Below are experts of layer 6 (counted from 0) of a mixture-of-experts language model. Rows are named router (the router's row for the expert), gate (a neuron's input weights, with its number), up (a neuron's input weights, with its number) and show model dimensions 48-95. Each number is 500 + 50 x the weight over its row's rms, rounded and kept within 0 to 999. Numbers have three digits each.
After each expert's rows: "gets" lists some tokens that make up at least twice as much of what it gets as of all text. This comes from a sample of Wikipedia text that the model never trained on. Tokens count by the router's weight.

# expert 43
router:462411447546537506452572587479532533554437429498463544565512516448393455486578532547571509433448504553494467486476420518466550538560411449521456
gate0:414446533550500456420591472574541442564509468459596515482456419491584592494496487515559511564555563403474486417443527470497479432478526522484390
up0:503561497549464466557541388491390533486613528532541524577540491457448493555433553508610486522498501492564539473491496543465507476531531520499509
gate1:526448554548461600438468481540549550570471512626496558511425508512501501361561509503511493507578480569478572568535506431509535553541435470525477
up1:464536566419513501463479418559506514559502462480472416578428572518589452538463510491565501453595412493564502583526562573491560501475561524425460
gate2:578426502538515390558437534520522533573488458487507532585459484492495391525521563450420461408499512544545583493487534507490459528482505526512519
up2:441548479506423484484499506449493487495379461389453448507466433510541513426462527460541472492486476502527453550501447565497604502566507479481442
gate3:489335501465594519477499494555497452471532454508476446581542535447524478530492485534558568439500430494395469456525591454427544494426472483484539
up3:423517467511484464538562444460522582501436488473485524502475498482478424509610498547357566592432482520565565492493606509477520503531424547443465
gate4:588453478499490533555531549593463517556445530550424497377537458517539500515568430539458514398548551609482486530512465538513489482489554529466531
up4:437459471436367510582474456522496531536542470508507510477536540453641505542514487429546464495529455501465481536482528460412589466443581533500477
gate5:508476501515587538372565482510529513513575476468535518551493566469455517592554554533489440430383520436477527495474540506508544483430486521461605
up5:523524467494505457555440434495426532499525567514546515427447549480487487465601579501491566401413552502475532573526426450578554427603547425580533
gate6:563591465483469472505589598481437494488455582520521524517484411501518438501484479504452454545497615472507542493436492576505518581470477491539489
up6:542594478586545535604486491505521518526462530582434448453538488520476476431531456552395462481452457396549418473500509442549554509533473394435500
gate7:544443553571528474540504508526520493408527484528486435511524452494439552579420562540534526395517425501495503557548505531417568564585486587469443
up7:492526647512572508489408503494622476528518480443453466431506459429449472475384462498517549575474552466496523439470466477537591491553584551480603
gate8:521477502496553484502438582495608637510555507474668537499536521496486443433482474447521487536545481495471471457485470568472459472543558527507568
up8:449524437487547483536563503499545494596469473468515523489597553492458608562544544531662503511542484565489468537524468472507498496519470588517509
gate9:467439454424471509488524536404544469484506488462505553518426499511524483549540515530458498561418450639511468533513465455501500521557367512496432
up9:574510490540424566440482449459479470562470492565526461588504471574411485502517529548520576606524522443425528528491442505623528429528520441524481
gets: "00", "10", "0", "20", ".", "30"

# expert 2
router:480559450411485562526401585470533536467565466560497532421486579588525481550432489510470548447539541486543503571522563536509495462478530419487567
gate0:469430515422518467548422535462436557488538474489501462403470553521514462508602432585528405543573477508618493540473544459462540503507539510444508
up0:515503438582527590529374411474433508446505463474416539524492506536626456509445479498490466500543516491560528549584509538515588479503484554439586
gate1:496482539414419492407572343568483552504569529530567475521385512519442445460495493473531457482527402519522472566427468499579412532430508502493498
up1:428440448569516486479467523460433511352453463489568483441542514549586507520491549533514515537519452482467464443560628486480522459548482444484498
gate2:455518517386507507467556432491525430516586466532609462487461530516458525567565561528535578510487463569574552495436430523595497524544617556562440
up2:477543434528571590542502558463508488500550428554494520594498453477394569550452386528427471503452464417505391464437420541485520481494484439505590
gate3:429545484509589613492544448530477519490455511518469507473486564538411534494453536483518464501503439538482433437482466536506530466528477544414528
up3:637408554435445461595499507463474532458485564494445487538451445455563545462559494521484512403562510477488488548436486476505481514516541604546535
gate4:597580433513520433538490525484494594468520422585497445482449469464573405541483508591548600518557512465502490485426455476473524461528506448473510
up4:466421471536406523442586466544431495463502496483526432460501597459551509625480472584502527514520457486583479480465542543505544462510608536490521
gate5:432473525440533570450547510424425541526518533410478482470496494517320521527463473540495543438466496543517553425439484461530496540416487582460488
up5:443558428451446553447480444524566484410494483480458547501555528483441430497535517566468438461621591471449461500450560395406438415559562429439555
gate6:485473487420455509535472500552491456492453560513496478501422409567513492512408566572490500487505542462518567483451602543590455503392532552440616
up6:466537493427571494576454502493472455519612475496482478553482405488523446503468565549447511534539553454496513398554495548394485551577472539511480
gate7:527499541514551548456438437484566412582426505516502378544541523569519480436521492567526459428441514506532546609512547549501430595524537490456460
up7:451472504404514478518594463482437429535555556506431479425477425491504522575444495482494375420590547427466389558458439441489425509481456518482428
gate8:472429556472448549522407437494522635484486492546456476528520448534535532499525459538591485553489371444444451484435499459513491520493490519469525
up8:451457463525497547543398469585557467485441528472570511495497466498489491564549478414425557529544571460560424516507566565479531416593508494490481
gate9:496472499432365502554548479442494487463501495480438479568444497553469482547489457440499458529460447535480453492508532567484445493434566486438583
up9:467499548473573523503541472536491475480501486509516477521452533439434433442461501592526529409519413513504544575604494546460485504421515499497563
gets: " to", " of", " for", " with", " by", " in"

# expert 40
router:392491530575497498517436523540608440517524453469602495590522552495470514491447516585533501472483563452526553537464548576499420484498489525433552
gate0:520418538418580448536461528542542465546549510427565458482548551507460450486501622575594559418455489542532489556519480526571559496539563487461556
up0:542564530564511528592487466531533454494501493490613524475511454559478540449399489321534576504527417471481486494530596608549514591614470450423587
gate1:509525499499483477507522470516532551492568513510599481429465537424541474514577547594408514505535492440423477495463527393529519468551557552421481
up1:437462412502464435528515528558415476443533612485480527482511471521495544519517437465480481413487475491581476471535413551516543480522506473471568
gate2:459472525447524487468440497489524505549538428485549472436561498392588525442471466547536512597484443435530531499605438561498433526541518548540464
up2:477476486481509519467487555464487380456490610514458499520513543475441530509535480505497490465517494449438570427606568510529483579449500484569470
gate3:471589459525573550554451465389517480558480406458503490466535438463521482510467507533478492538527466548500469508581465479531483532560529399588471
up3:448534479544480482533461532545540543612496417465511483589462448488456432471534504528501549486501510552508472520475530516461508557502518464543506
gate4:412507493476473539470542511565506495582524604551535574491495483472545495450483553549466472542518556539546463496476455451584511438522490601446515
up4:528423488489502511457482556483545507511456570461474488528464505618548585494504563527607487512423411524528540501443508541537542561461618453544459
gate5:475511468436551525482520524443556474570495415516479435554508434512489507494522471450459413556552445521453540550483448564508515571495403440486541
up5:510532488598483459518494467439443538462516525510458471594544559536522603455477443498494493486584491547476575519561579421407456532586549591441457
gate6:407512452534487461495467503564515527521477498534432494455613440464502530425532549527572505438418571432534548501452497512498478454482571506507499
up6:550479484610505527590520465523462473493494475548502586478452466487511459513531411583484546468541428469414478460563463570482510467399433512514444
gate7:509425461414474541418477529443491505537501479549486497534577512546527473598604436454504502503586478672504496576499479514443533493548530563509464
up7:507436379532539429551510428437500485551465437505538652472498504489410477471534514477476447456486441497509515484519484499478605543491410461518468
gate8:469473460430493512389558579440508500484448571399401521599492422512393456535445495547430486607542507504568627497524535579430593504499507520534464
up8:442541487556600382481469495533452458490387479461418481542564485402568482580456448542487537501506517445434461485542471555486508461468502509471552
gate9:509465571445530529466566569511580536493579474478470487534493468513442544517428468547475503417491507501488584475495472461449518517493547452445502
up9:447567434438577465517517576481399502465531563524438498470522450440437524445540495512543599572536549518470564468478519460494539453537498431460460
gets: " |\n", "\n", " ", " |", ")\n", "|---|---|---|\n"

# expert 27
router:520445455496566414549430481455505495513407495460573568516447454527538533621422437487443457465549518534538494519528416464454502456491520574561470
gate0:440566474473487428585577498528476525492448556492497522491507384519531560536529572471363522499502434515484550537511569513472476582484390404472470
up0:504449460512419466515530518570531479514519482541551535469503482569434507518401509387411610576469484589471490477488482520530532517555550460529457
gate1:522530415434439516579479517502476428474400558516468594528564558516455579521508496460442504487538423513513504426561522562513483576540538514441502
up1:541478485516540598496441578564469514458478554408456482471541549443416579546631474471483478542503466480484542416401575504480477566473569529464534
gate2:619470485558476545500463551492576441410512493508479479472412463503598466543560545467573549479535433431528537543495567500489483560470557443582525
up2:550556441541549495522507446417598480526533500434480565541466565554453485471499482480536628507516487444456531556469465476485505581457485491481456
gate3:515451437477505528565470491492515451590491446491534451530496416508464468465423543488455399438472478532427515511459506524522513475447539442477434
up3:510457535475563488455586504448517523487552496440530509448453530462442495520486626568479523501529526423472431517460633560461442507564489511395364
gate4:419477527522493484466497459542493567439473542452567499629500466453424411475485522517553454593547458523458571557502519343463538480486534542480496
up4:515484488529404474496521465481404553392495542513527446516513474558560457402513461472475540538433437440455551475466522509528534512416445470525484
gate5:514459471520475569553532435504475564428394559529513451458487503547459485543482564444518425518515571513538525530416489475488496594470510497545500
up5:560508478448583510417492443499506414558501481567559522405493534496374437546454552468432567473451596466446457440515540569464553481507502514571375
gate6:451491413522594424519472470478482452540470476511571472497558451491477467522469499600564495446531451604584590514469510526484554519558553493486533
up6:447501491406487466580448495511500471521501507510528442498532553450507471555604505472435524551466462429528476463578457509499515521543506533405477
gate7:471492413547478522538464496496457501541517525474618445544493411506545554419485569489473477604460638381586463576526493557433542498533549495444542
up7:495515483501506463486441473529459549491458473537525448529536528540408485432530482449506553492400491556470465497475464545449427479449415531584621
gate8:520464466568467477648471555559534483492501515443407476519494594370563525465550592552514492506375529572558473570508584578572526529531455539506578
up8:459569549365441366512490460452542491565426547509470480477559467468481499519410542518443432459524543527443543504477455544431600447552564525525609
gate9:503473474490462554504513451471493601521501499490535570494455521587485514578506401494464541519492401465482440428475426396481498486540363507558460
up9:422452469417522520500480498444473482463550492533543568519529481622542486491461563540467557519354505458507621462545519450505577494518385468491515
gets: " and", " that", ".", " which", ",", " but"

# expert 25
router:559477559480547534477466494537502496504557437495484448453506412540541438512453557394520444498610460511470450506430555507471418536464556403558559
gate0:598551407465605522498465542573572451510479495447319445592448473535411476595503413542513526542520553529515465575495492515482500520462484415477492
up0:482539492524539467498533469593455494549455520532407518481490437481412415497516553513482516524393573458524495433492472546466309511478556464493496
gate1:512560492469516517518382536487449445530528557491437539489466442487442445473474415487471461568582428494516534414525498595582540522480566465524509
up1:384449587493457505491468451487542445427455499442463467463497447465486395507506572559445553504525502444494593526516464455567634476426496452553544
gate2:445498539642490507452411543493482603483569490559580391510535484436489526534464574526520519589465543581382553520475451548539469431473484489480498
up2:498449415553479495426555512531558544487608414574587557430457473511549516530476560514478514447458466458538517567603459471616447444448557517562492
gate3:508512439512380550513559567341493545412573519531525507530531417443463409478451504464451525490473490517461505432493506462532471418462540441482533
up3:568576499492493478513557521409506557518577550420494465507552442549438618401502433454512417461446570546540430483442587454488516567527496581513547
gate4:561479521498493542460517471575379539475492555557507581492437414436465487513473451390397439481424516511451449519501532491461476545526515516558478
up4:489489534499451506622467440504481543461475407493503442529505483416478498435625451518506408441538528462515590471561443486500479479518467541539595
gate5:572481539584470455524487493505434513525476472492576505483522513501528524490463458403569488446433515503395492580489534454487496520448544623562518
up5:512450516574531450565455443583472499614552541451487492407606495528513518500569452504479498481426526450481404565558598521492473552534523590411503
gate6:472516510548482523522483409540463375468499491535475465409503532532496481428489445476564398453494534536519480534530474500499515523523565534424478
up6:468506503459448442539431521464511445404513599484593433504582519560453528531440452550507559462482531561481597480506502599506493560433488548548523
gate7:428543589552555542483430525437500517498477441460485507491423447459533576521460562532527527516547473587525538461394528540544416533482450529476474
up7:487510473519439486431495514441454505619541470514527486421460531530387391451513510458490441574572568447529429555474482479465513480568494466550428
gate8:525526466462456461533488494556442600522524538533542528394541470508480442440522618470551407441427536498396544457584530538471564616452472512514438
up8:449511421470506540551496526585494303536479524500441492500549404493614569426515510514462506445529476540451412589501550500529468495537485502433538
gate9:478473526485392482528508519446506511480514387439601444452536501563404563463507473446449444562609541385440465533533611498492480524524423510456597
up9:452462498513455521511562416543513575501550497437466446476584509573459481410568498506483456506541522532574559535340551449477514527539473526466519
gets: " S", " B", " C", " K", " D", " N"

# expert 4
router:461582596540435472554556459509462407574584478434518432497467459458549504517459559493443464551556550564485560596428541557459507478501483527518484
gate0:534475500537424536509461460516505448499531457467505504509518522410578462496518540458453485571545613480566474559365550510519535457464444507485575
up0:660515558542512531561434559546535531460506521532505441565575551504421468456503562402501357487545502516490435438553541532511476511492490471504450
gate1:508497469473481531541454559469534448467502492443577523632477475552502344510519526579472436450473502483431541538460514491424526466499522520496393
up1:546527494548503527520450495365375425509486484594428461566470535508399508518482501470489599560567484634479565456523440524502539545561461545599519
gate2:590571487536573520419532460442476377555458501403505543551519433492554500577453537460472455455558492472509471525418474598429587537524483488488541
up2:591553483476545588596588489499564427549449438491550557508517444469531477537566472397415514549532482496566555504517541457478503588449579365556462
gate3:537429446490451487513514441519420420529464501406532529481512462475325450543566487504490573526450517417498526466506490528535468511438549508452493
up3:457526444490516500439541540475442517489476500485490486502578510544471531606521520369454533483537532514474433468502512419530493461448480537526495
gate4:521449547485496508559475427541446479519487424383554493555502516472597547394519504528543430570449511447495432600515434486495553546543527460512463
up4:506491515454432352475429565445481537580506450446625495499473508516569512435545455503470456442526518496453454537406534514538453517610523542497375
gate5:478484520518420485579458600407519539495623455467609485497421554428543536447504539568555437519482496568496475519457460516452452480562602507565458
up5:525497521440480500541401562468581490548548521472540498464489561554523429467499519638481503516401467604515473501487425430533515475424489494548393
gate6:474529517506493513537515425535501484528387458508475497571497540418633489486562449534598516583490441506557454545387497552451497524479441512469536
up6:473523474494406482464448549427498522367507521510473594566544507517584452414591501505446480459483464488505463481553559443619535496424499460555492
gate7:464470486440556479502477489499516547467546478517424537446514544393579489427443445557530517534501544428571493546477641545525482462499516500469490
up7:449529556465496449552568553480437586528539366573516457593466471471564535491467558520501477510453524509539518520452510597590443467564398509504529
gate8:508496475541436573591478500436460486518561496518470440478490548510467455504522535467502466549400522462473558560527485481461410441485489467534432
up8:479557499507455579498465420512568495495534463492417483528526394494522502565469519493573511467484415426514493473427411479517497467484539480473462
gate9:546480516500459470511483451521427414476477442506521490532488478420515577545468477507473481529439567599488470607483397506506434474539563462583453
up9:520481399426531517520453481486508431419505505462523477433428455565537505512522415465554539498529507497496610578605498498520387520549479507471524
gets: "\n", " \"", " (", ")\n", " |\n", ".\n"

# expert 72
router:448514502545489463499418457471474545556457491443464429452519473483562534555533514413535481501483535457545572586505485536474443488479516490546576
gate0:483604383553497465511552445411425539583445478510528489547611616536569470499490445506442538586461474500499547528485560463475521438553647459420530
up0:469545512564541448509460426525478466529457560456480513530449618466615520500606556516490457500523524394423494560585518579500484582607536475510510
gate1:475445541572596556484423552501411470583556558509460508472561448525522443555560500457509447507507509594511551553491412546484433457533427462438537
up1:538451434423439543496507476528485544405473471462509522528505434543423514541437489507451568446537592552511481481542528372491531447464453456581520
gate2:454558545492499444605499570552425443508394472496535466510571395496493441542561528439512494431526517549496420561481548500479503371472531475525502
up2:682469525505433422446417483468555492421500502513544531518600603479617491485584483562530556490540551497526509533478562584479474524446491493547444
gate3:434530442542534500495462365500497556507562435474552437518565572473474512502430474512530443581528441510501428545493434521456439538491469569434471
up3:480515448458536482545422481425537445400453554535344430433553468502506441474513452461434483524552479454449551520498407516491484586550522517557485
gate4:481546556560436471553503513488461451607479454513478493441503574633402501514499473499435492480554551500450454463446560501487515495500598573571526
up4:509451492501442552522508561552402514489524552566575446489512540510552433567440526538529438432465485385600512472577485424541508481452553515525447
gate5:490534459423491525451444469503465570455453462556498500486478446511552486474482465519512475498483425604550514546460515375583390534487514623513484
up5:475491505522532541523479548532518539530578450510535467451454630555434528581489595460559413489518516548474579504550599434440501536485615551488559
gate6:492446509497503486423467443498542487623508487415438538487425496477570546481529514424599388480512504529520536458539493464540428641482538560469512
up6:527396501484551547483408534491559485459577564381492550471476541439486517466502452477455435385531530374586472517486506522474501506449502430456545
gate7:553472536513519467445359531452582471469503516528518433478544482507494534529522473479498492432470474575597468492465544487539567440596463592450499
up7:515468528513489535546538465621493494464530527561471498435481491526440514478533607533538460524562430517426421493461469546511497523385497536498446
gate8:503602491500441531479421470488626519478535435526470440435486533526507390422575518611457591537561420566509577459530468512532518519543499442565463
up8:511550584481593465451445524467439518476497511447624466573477544614425447559590519441459572477431417435440505618473537510459530478501542563502494
gate9:523481514510535500542527485440532512523486436447566474542503452385535533513450415492410475450492498518478517527498488442517612459539583508436455
up9:501465534562475484466522545542520414478513502483446525485526520512555603590569495504387482578551574490532467503445513517485544554460453488534583
gets: "-", " ", "|", " -", " •", "Ass"

# expert 77
router:483454493456412612481470535530508473522522518507532461479544530497534616452498443477484544456599533443475493523518625517473458489523450498557575
gate0:471522453521496497495413566474481505511538428515562464428463442496446528418546540551557507511505477414409446536521579460340566580453498512450581
up0:502503553486461493547533543500497526437542545516467500483445590425522535499562604455477474537484545490454458511504520519558516591538502538575642
gate1:568614578492428547573493491489433494446502474528433599486526507443374477516535490617546545482555524481492486433522502530547529393502489465464561
up1:466515463545568546456452523556529454484515434563480568517501530437571522461447575541482352461499461539462525534522508501554444497585494530541510
gate2:501468454551423624540466531539535509473552440493538452423542598477492474475507473538477586537530391485474510539478473438567499536576504444432595
up2:497578442641514586472498526513530493573465436450541418527551581438466461530486601453523517550502584481443501466483523499538552398462484549511470
gate3:474539523403449511576548545496466426635611437567440503534539503574489504514470427494436473542587484486491494507533557370559472546513577501478572
up3:515546543575458535471511462570502508502583529449587511591495624437439533510549460515465496575443508518453554433512549460531419509598471494529477
gate4:472480453433491566516424424443493440483509476511475515507504569623439528547454522490562504475484456545514455540503554525477587571507470499523471
up4:460464471476568526532511575470475424510605499470401516587481471372459538536531494538426535531532507487630455474569454460491503494527529554522599
gate5:533579479396554494482509408489462526563455478463488482372637514495520530498499501514494562516506505479539462527542534559410442528571460452495609
up5:555516528556404426432463461597484478500601529496538418544360449467538523504433521534457530548498485491453628568512520516589504422489466586640555
gate6:494465462472474514541491462464449423496513527479535395427531531504339578533503491494558538522428549482462459467488489440487419491463511468586422
up6:505501554483515446549511519611596566572467465521529496517483537514507508428500571554499545530498442516465499549486589566449533534550456528500404
gate7:527474572497523595482436512509474490463545484467464545506532480524460533453503541518484481462631531469500611591544580523523449563374493563406491
up7:598489546436541577474435531479458567495539539553544476488537496483540506435546549571511424511606602420509507505619491465624557605580573504486504
gate8:403569564537569478581521569496443475528416506498589496535500521484479455501567575483542549503607472455484437558513535496380598543505492416469520
up8:504466430482525559498530476541529463504565448467451518495491517530593493533586514503544570534539385473534552530476487517423417545517592430485511
gate9:491452476554496542479429503550549565454506478438442517557539516520496510519455514481567486479564471605410515629499551527598458427494475521552519
up9:562506466552466602552518487483475558577405506482507403579499482456453494453407544463581536491439564535561476433586528458457551581463628441477507
gets: " in", " on", " to", " for", " from", " of"

# expert 30
router:557476569535514542482483509470473533552555502592547520499527445454533537544604582568556481468582558546529454474512547503483430474497549440533543
gate0:447462474500526492509496473510431610503550531527553527571563487505525503534485591488442347463549499423534472462556455525472507534455490536490568
up0:558529466478503529565601494513496592497508486510520558523496525552443517526485526514584473518520573640522452451413445408497513518514477461520484
gate1:432525522519498498438549575556534576509574530551576467549517433487434563510470509554509480564561496613569499403520565514406435482530527453458440
up1:413426485416455432524471421534505524578439460457485478431500520420560366468590518589534495479469522523439547453489496486465578485596516498418469
gate2:481491405487492566498409521583500477505459502519532568441523510468389569508525591450539432450470518457472468504569458413407573577514497460442587
up2:417413493524453411579529509534529463508406475538535503558518420403558540518507541557520428544394550555469578510533522564449511445441510502625475
gate3:428586536562582538513584561502480595506364453481521494500483464495476448535490504466422499511450524499457409459565552468563501401447457546561477
up3:527474396445406540517564513450516448396539517564513591411507468466551515431483501507477591498573499506458484528590479540548497530483407505520455
gate4:401468469482554491485441506436520453496479482456571582555471513549551536539452463525542488510579595558452507472590483539458506557443546558452505
up4:450520480522464460494486417422406471522512473553434477474571534429468485523468551488457501536445471573500560539513469559613522570533443519503547
gate5:563485476480508602444469492525550501512588413552485547565581512552540403519410541572420423494518499524442480499517566573578447473468508392453505
up5:421475529496491526569485449518519531423457549480468436546543496505442415418439542483454483506422461393555500406568431473521495444440414517536481
gate6:495421482550495546508450456475427452525430509531449488543568507430570571533489477549485371540517457546463484498571436497412452480518506433480634
up6:481481589500566495492564522501523481553476557556582533520467503512524413403470479452499577485530457494477507513495461485411481489453498409480543
gate7:496453453518560514555455471484558503426534553453459487482549495567557464559472496476525409428548534496539507355464463487507410458465490537457460
up7:507617570519526525424495439505517552434448514457383456537564487447576451484444562492532589557515482542539507527399470505532507585478485474500468
gate8:454436545548528575465504441485515529482458533545510519567444499478403605461587466471465430539480471504551407446513482478574465471578487477464548
up8:512510607556444503501560499562533378573541491491432500549459553410552461514460461526511432419541496539510392488487442486521460469488552450490555
gate9:451502516533525569532451453448504522435516581538449484477587427555457434528561529495522558513480520413384537473514534482497536588448503567523430
up9:550560512494501617445474482447597534431449519512449472517508513600328510607563557515464517488439473517515590453475485567445466501505564479574497
gets: " B", " L", " P", " K", " M", " D"

# expert 68
router:470459450508418405450545515537471511506493486575447452470510564608351439492554544581556448475545503466465503405477583517481575506440596517479487
gate0:520529531522480495535556483530565549477444449510523506439473438597498512461456414497511578519678543509470549544436530497477454446447491452454518
up0:503467475486426443535535541531488463540485526497473515478550509555486486467407460504495433478501437372478503474554606532375589445501506497495520
gate1:481449350418447481568566465463530536412485557434487516524534397487468597582533472570424480485453501445462503553488475503416452525490423568484473
up1:548501496499532567481453538575476475469587532606499473395421484525577514561482473478512543485520467466448589511458606561478428554503434470469517
gate2:499537435533477474441439523504469494488431485424523513426543571545531462508611451518448504600567435505572500498583481490410587477507576475555426
up2:529506463445443505456408408484369504477491517418548560552457531582494520491519415475530487520530469572533556514420502449485481448504551580464453
gate3:537445517466493561528542523533483602506600480538503497584535448504387433459473472486539487504541547509508466491380520473531461465501430608533468
up3:537599387511425476556555439520399533502500504464487523510580453504420574472570410489518515548459605423521474419552555484468548476521473506470475
gate4:487488427496411512493557514500496503522520503520472497514567559531401475463493482468471484531419433540412544484578576457470518523470591563452531
up4:447397472463448469423527517432477517452538510594443522514593474518558507467475486462546490425421529530479436581465545507564455546447476588480484
gate5:461466518607528494531529535503549543495486470507416526583479534528489494552566536539523388641405513555437495477478471499550513535554593499447437
up5:518532454505499580412525528449388497486527493472539563411542489457409504546510468549386539499525565542440441461442526480399503525568528532542488
gate6:484520544450505606535494483479576527538493559485428415505473464415464480532589572508467474521508417605459553555441566494446558473412460509438529
up6:486470493523399430506523587510496511498544482574465480516441495530571467496563503430456531460479432487470582609470434421461455480570595500467523
gate7:520565565493464486529538474542487425492484433466483484489501503537595537429435483541563454527492438520523447474448485459530447489591568511497458
up7:512538573461521350412605513523485496498509462494501499425465516522489495506424581557501415527552551537490536443523552557543502443512535529461422
gate8:518502503419494580569480520528558653457552484549516566414432574550507496478455477412470357542526528558434529519494476472476471447418490502487457
up8:513528553482502532481394469568556526461600449481504539485459427516605455515446499523532493570555536458420370524459557527535502488446555609562429
gate9:568503501528547533450451522551472437533491565547425453408578520452423439530548517583422513440547429503460478455473492519464518462520568540427479
up9:511532485460528490410409480444509499480481506481456499541454503520396517577409475434503515588388526507453514462565475474378487526424525474555512
gets: "15", "24", "14", "21", "17", "25"

# expert 64
router:381497496418431552508391581475414462496409471463530513440523518587536474523464439477417522474469511460483579614513427546459547443478481448489479
gate0:494556466380481469454459565432403496522440470504486512444430404511520456483441475523459476556463541502490531578458521507493478417484470420495516
up0:491466457530491525528426566517512589564444497543401450547575553505421447551499560442556557495485499512473489455432506490459539524514589408463396
gate1:553486467500503595538485553499490461584458519422547441559539407491444512558465491604564559479567493447494520577538423474455580534374520561484488
up1:479541547544386540523502414478449451523508510502495470495532573474504533488471583501453538468508505490462482499491462547495540550531437499540542
gate2:469642506521504488494451532453457570371475419478484474483475599548502504484541520463496504527405537525476534519487484544498495458466505512519589
up2:563447550500453515468433458477566497529473377405556514610515564491458512380488480524488569500536518554471561548503469501488469476432478445548454
gate3:524522471584529541439518537482420328520418447550501462443494531537512449434447508492433532573556406466528518570563475542527495422481481436471403
up3:465461504509459506411426406575504512541454489494559417598500469540458570456520528426469496482569449556574468565567498470518493509384458519443557
gate4:460560424472573556516518541510519486510500580403483409452419443466508429474474497535375511528511523600564484551505513485597471513487538497469470
up4:366493428550457601529530402505546559506536511500465497497576441478510436473511535580492532429446456537402425577554422628503496470500495457554588
gate5:440490496487565579448540396580412615572498444500617497417408528469470541515453485504467532564533506533619490518549402533530445482517500624500467
up5:456503490546504462478560472500508582472496547450597479509488389546450531498526534507564538510511560443520547537447556542468459566593573510457560
gate6:415414502476478501483496449566558553530544445452478442584570513428481444568425604473435460473457493491445545498513409535493499484451422491478422
up6:553533541551505530418469477535590476535407521514451483445520476550516543442531442392519417557537487469530494422575496483555469380571537511544555
gate7:566445492529507510477504499526515478466500502535528537528477545559517533402494405456469471540439468383447448501439514537559539572404418510486557
up7:515515531534455489577543585469563523468478448534554535333482529526447513498552469491462434466435459489467529540562427489507538476576466425472543
gate8:469567587490517596448545509472536533597515469496520470522457427508480519518463584516417558476407471521510537566463526575545548506601498537433486
up8:480467465516516532604519513419550423489497518465433548519517613587530537499442578485453465460493514493470529542510423457565437557490476476442455
gate9:501560465436539524528437499508486433523405464564432500496508604514510553485509482485444528520444488496478526516393579498550460468479443611382486
up9:547462593481458478594457531485456514536527562465559601492516445530477466462444598469465411448480600494484481436463441646517524490411612440492494
gets: " as", " with", " by", " of", " to", " be"

# expert 26
router:552436614530477530536531506446517482476517538463571502460594362432535430505605521580533533489554457548448485515516565556453531512501477420527563
gate0:444504477504491487471474605471451484517499558511486423553499552498447526395594573544424554484511463495528511541468530449622499450506503530520436
up0:591536492506407494479580554393460411427503501463569528532537461515566606438544480490619533562453504446479403515542537528473478494482489472483569
gate1:463517579529511552491513558526572467529500442571479523463508448495454459536556568437570506460538466505448483441535458516454467575546557462497507
up1:520537553556550524570532459504445441450479468502439503467483491501512423561412549510503477558514619424468541432374560543541484458585570553522471
gate2:479523528515504455589495521417546552523531475459503518536609452491462583543506522447482495505440434549495531557426376584522502491541506531411491
up2:457504479527486552539447515434490453472475480385593509412517476468465512532501602612502565551473467483524475466502480594533572506454327503476467
gate3:508558580414417519515430495600500499529416527455502400470517435520437453510452460497465467495541486516527450533421467452548432500468523466551455
up3:509529457468562442542488410517476434524432563503489533497456576467473513529478546500438593521467489502489449543538428435473505542579523475434546
gate4:441455617373533530477478523512448475437517471505475589460617475546476528468463501579426468492509521530519485482494516457435529557433467490505491
up4:564579572515504556460492524476490481472501488503539440522467456526611436537441509576567562516511558655478489524507594577518415500560573546432473
gate5:561586446563582429441563506482542446501492487489410576474510451415389536507445566528544472531501495467388525529455467538426532580505515444508509
up5:516507516524450500459505523435614490478517419476528538552508566515627484463548477556570551560490485503386462556453459475513415442413448512530431
gate6:598487434520430447547515536490504513485486434453561490526567428453528482579516525515557395451521527564448470578477412546502522547464482468478514
up6:463594454464467503475454460448472520546587446436505544450385530575569592454506520522501472539480537512572551508520533498425556545488667413590563
gate7:505493572478604512450480575468479537444365427449488521460502491394451508481466473530492502518533601519489565514555428509454543590452436506508409
up7:444501478494535505507477471566534564557522592568502583465464524522528506594420392564545553585503511459510546509544503473443518457512538500399561
gate8:444454430570543566448401503372569536534526558470513520519552495558530426487513478564462456457472503563422560494570581466543486571595510448512430
up8:499499544535530478508520511441479503530403460561542543608523471512480467492448562470563479478476437470525466586532510499473560413524442596485401
gate9:513522483404418606436501472496534545465487501541490529463397536591436489526470462476513415456569525653519569514471494543517476487420536548503477
up9:516492522579550450466438452398499467499523541603497521558501498491657512544390505474546454483417443591523523525520543542555583480655485466522549
gets: "S", "T", "F", "D", "B", "th"